{
  "d_model": 512,
  "d_expert": 64,
  "router_z_loss": 0.001,
  "lr_router": 0.00105,
  "rope_fraction": 1.0,
  "init_std_down": 0.0,
  "beta2": 0.95,
  "warmup_steps": 200,
  "final_lr_fraction": 0.0
}
Below are experts of layer 4 (counted from 0) of a mixture-of-experts language model. Rows are named down (a neuron's output weights, with its number) and show model dimensions 0-127. Each number is 128 + 32 x the weight over its row's rms, rounded and kept within 0 to 255. Numbers have three digits each.
Before each expert's rows: a language model's description of what the expert responds to. This comes from a sample of Wikipedia text that the model never trained on.

# expert 19
Media and organization nouns. Common nouns for works, groups and institutions, like film, album, team, club, company, shows, programs, award, often before punctuation.
down0:112164189088106166139165114082105152163112132101160078087134172135130131136136159088168149160149121113175108133113151203153140155082163150172123194151119152123155127111127157122100112133162094106164137141105118146111186059055088225107201186179159133162139135206121131118178138118074078132116117146203160107163157128118145117182141148054111147074118100086108115110159111114181140158151

# expert 39
Foreign name fragments. Capital initials and inner pieces of uncommon or non-English proper names, like P, C, San, Don, Ar-bro-ath, Pra-g-athi, Lo-dhi.
down0:159121097132091143149105147149118093139150107151075073108079141127134159146082183136140149163115146096117109138095180146152163053139130151093155158118117087115086139155062129154123138144138199183045121136131186089198157125186139136187136145133158139154089131117088177151113119156176136210113079135137119062108149131152151134093158106164161092180121092092161091198082100151124137105104

# expert 9
Foreign name endings. Word-final pieces of foreign or place names, such as Taiwan-ese, Ioan, Nahayan, Peugeot, and words like River, -ville, -wood.
down0:133146114142098150182134094180130147125157121105103147077117125130184178079141062164100146116096205100102149137110082151151096117128107097149108132140139149151080112100080144107173120087109137093138088166113036105148120144114067101175140137067158181131117134145212121072164160127090134106133163154151170116094169106139113115098119145133233133110104150166081107144122063095067139118098

# expert 34
Articles and in. Articles and locative prepositions in running prose, such as the, a, an, in, at, The, often after of, in or as.
down0:133135120184105091133138071134104170091158162213055157090095136149069154117084114092151143105135095110153148118123149150095164205086186146153131044107098131131146147122120150108092109119108085096088115129093164131068194166108131151153131121123174112077103121129159190099148176133168137171104166122137118143179077125142162160153161128119130144188150168115150074173145167113102126151129

# expert 31
Copulas and head nouns. Forms of be like is, was, are, were, and general nouns after the, like area, species, system, game, group, study.
down0:109202117125042115143119136147104136121167133100169135181202110151109122192144157090129155123167102136169127137111116093216111135074161133159077157134106140160121116148069167120114158049090107116074168134087131187152163075112219151120188138085165128162150081114107148122070138158147136103111114114108116141150118145162113063139113132078170117089107135143137107150118093109163129159128

# expert 15
Past participles and verbs. Verb endings ed and ing and participles after was, to, were, like used, built, found, established, located, closed, paid back.
down0:174178140166160176120153094136115133171162083103143147121120117083142115117130076175124127052110092167126146164095134138111147110111095127124084146207092162101168065120078113139129187139142116107088100148171102025135110148160079109056137076100094133132178134205098143116106131125090198081187159190101164135082119163077148120110115134112167155100149123195118138123106069148107157169132

# expert 11
List and table punctuation. Line-initial list dashes, table pipes, section = marks, slashes and in-word hyphens, as in infobox lists, heritage-listed, See also.
down0:147105143128109071074143130102109138111177116142074129153178178105144129123102124104119179168106130143167140154174128169103116132072139146106154102105117080137089127189143152098104156190111116108099123154111156106107128065124133133141155128112151122144126150081162114141133103175119169092168105127075112123169116158105150119056150101163100134142087124137151112091178123136111068139159

# expert 7
Sports competition vocabulary. Nouns and verbs of sports results and seasons, such as won, draw, titles, decision, tournament, coach, Result, in match reports and tables.
down0:120123083117166176076146125114141172125117180064166119148146146090126121137115108105172147123084146098105110167161116119135132112160146096151155133155112101094123111171111184119145133168152128124137131237091161133071130073162155146112102141168095089147165104131101181173118117193104134149055154086125128132152053175141107154081181102150078108167110066120125150107104141141167143106093

# expert 36
Name-initial word pieces. Capital letters and early pieces of foreign proper names and places, e.g. La, Le, De, G in Grégoire, Serbian.
down0:151059061152118149084136141066114128130136100105147118159074130109149142073145103109135082159171096138127115125081140137182146155107204109124170161153123206120120092135179154126167143145188133132097102120130179139085162128154200133132138132173081163108158101094101137107105188109094153128106132062084144135147140144164132132146143135130118179116143117128140125081163131138097130176147

# expert 3
Name-final word pieces. Closing pieces of multi-token names and words, mostly a final s, like Rencontre-s, Pospi-s-il, Foot-hill-s, Gator-s, Vå-ler-enga.
down0:161106114136114108123153108060167085054085143095093160139098139155105124100120153114126112083136161162123146075149102143135084107144138142078108115154090157086096154139158135124090122164096119190084095051130114104154160154124060134060168080140133130136102116127143142094100156153127084154141190183080166117131155131149109152108100156086150151117107149112104113144117080098161112134133

# expert 4
Determiners, possessive s, on. The, his, its, their, possessive 's, and prepositions on and for, e.g. Men's, report on, On 19 July.
down0:136109123091114149184111120181118132166136143170118137109128110098171169128095184197147080131135156112146121091094090106154096150189121202150141122082058168084162157152142119170121159086112186099117115077117063147153112176148092124076142145191138151131149113085132132126131096158146080179112105150117175081189188147119166125134108162116181110142135060150110142113165126082119115108110

# expert 37
Name and place endings. Surname endings and US place names, such as Lars-son, Petters-son, Mit-terra-nd, plus York, Carolina, Florida, -ville, -berg.
down0:147143132114130123113101109137114168157090102140147166124092104096198183123085113122122090118147081114139185079162175079097142102146138153147088093111087156128109142169206171122106128147154140184079144166128163160143115045168105071117053109144078105144078139141189130116102111083112144189112107139120105129122126114143068100135153133155129076171183145099140139136110165118108131157143

# expert 26
Line breaks and colons. Line breaks, colons, semicolons and heading equals signs ending labels, headings and list items, such as Family:, Website:, ==Storks==.
down0:168129132163168121113108161102098072108172127171067126148121102141115120149131137165113084164058143105137145153124119078125094108123124166105185103069127108069092122100126094142069080186143131099131119176157113181135158094176134116076118139108109118196157122091103144171097139178154120117111095179131159153141067088128165141142099152169113091066111112079115158106139144147131093135074

# expert 10
Pronouns and initials. Subject pronouns he, she, He and single capital letters or short word-starting pieces, such as U in U19, h in hPa, (b).
down0:115175098121077083166112152125121117123103187117161120199126140146079066080069130106093116141173125121160059058129148156125062167114144134121080116098177111096122166136161112177106164089083088112115167071120083133081107124150132095130129103100070096054087145137109108130095120187094125149094130144120165046168153139114118044138107133181109093067120156164171144087089079074137118113142

# expert 18
Infobox field labels. Field and heading words in infoboxes, lists and table headers, before a colon or bar, such as Born, Genus, Location, Doctoral advisor, Key people.
down0:118159159132163107138172105193132090096110083141112179137106145194111090093149093078101139165165107155101126097136217170095130130087109128127159132128102089097122129165127138108124198121175141128113140100105126143159157128164078099150136132094133154098061164136084115118148158206149121173167125129163164152135095115091092173143136128120093163225178117103110150097144116160141109120169

# expert 2
Dates, years, months. Year numbers and month names in dates, mostly after in or a day number, such as In 1725, 2 April 1948, 1989–1990.
down0:124024174109129153105135100169127066114121122085106125142096140141108171100115085174103106168174148120180050133138067176221071069167122151097144151074117152107150065173125185147105098123089208107175122112130135104157103110114083101128121078165112060085141137128151119108141076142103135061123089126157155126139154122150145138118072175138160090116112114163144121117125140091136081109132

# expert 29
Word-initial name pieces. First syllable pieces right after a capital or opening quote in names and titles, such as S-que-aler, S-us-pirium, S-ør-en.
down0:151151126149123094101166129109119143151069109203124139142126119149130141106096178076124079173173094131152148208100115117124144138147123134214100141130063134123130103146175174156159127161121153150093133119145158076132097120128098061057189085087100156148060083166102138159164159163061116112097107117186121140175183122140116157146146119091072128177107134151139160112121073146139182073123

# expert 25
Table row starts. Pipes and first cells at the start of table rows after a line break, plus row labels like DF, MF, Total, and section headings.
down0:092152133131152052122129162144103176152132120160123138152109105160189169089087142155099157150091092117126120138152159170140131122122122124165112155147183131171142175172134107088139104135160098115117087154103194136121166111132142146085080159095157108123149128154127161151146136142099114138193057103101092100171141126107134146122082110135061131134095135145128141121126125160077164144087

# expert 12
Line breaks before headings. Line breaks and sentence-final periods ending infobox lines or paragraphs, just before section headings such as ==Personal life== or table rows.
down0:097155169069137158128148129165099098103100109120127120141105116049171060097085201101131068148130128130191097144118127176110070170189094149160112119104103189172123115129097089102180116084132112087172121132170127135172081151175122105120101104172119158115135095071090089151121096140125114174136155085101148111100076153082134120107102100171129192108097117122131192209101115077127145117124

# expert 32
Sentence-ending periods. Sentence-final periods and the following line breaks, plus clause connectors like but, while, however, because closing or joining sentences.
down0:118132144124098141107165101075176157102111109092176137066114060175151140080168159050086127107123168137123133107132112192156068168105117134137098113094101094116139136084150099157174095151120102109165111105159142148095152164156112178125116100146137116041104107106119088136112107171120148128145107166086205191119120103121116128127112166080142131110111196097146192120117150152182164193150

# expert 24
Commas and coordinating conjunctions. Commas, and, or, but, semicolons and ampersands joining list items or clauses, e.g. 70 households, and 49 families.
down0:109215164177174150116108112063153090140145130117128122117113159129154083150148169176142097179167097140104107167151154143129135157087151140178150138148105109095119134141135092145103150147114104125166154139150103138102188116112127147121128168097129155147044185087094145110117162107141112129129136128155085153124126157162114129137096121066161121147116132151110182110121075154161164145163

# expert 22
Prepositions and verbs. Function words and verbs in running prose, mostly of, for, if, during, plus verbs after to or was, such as hold, carry, served.
down0:095165160104106097135022190092158115154095121126115131100125166141190126146119141158149090177155115119078194174108204168039115112123173145160135136139104125143078159096094159130154108102087136093112115106172095100070134168095141115132119091120114137154109141103119119117155112069105098101119135154165085143144145132108132088147146130118122119127192093124154117130138095113177116108123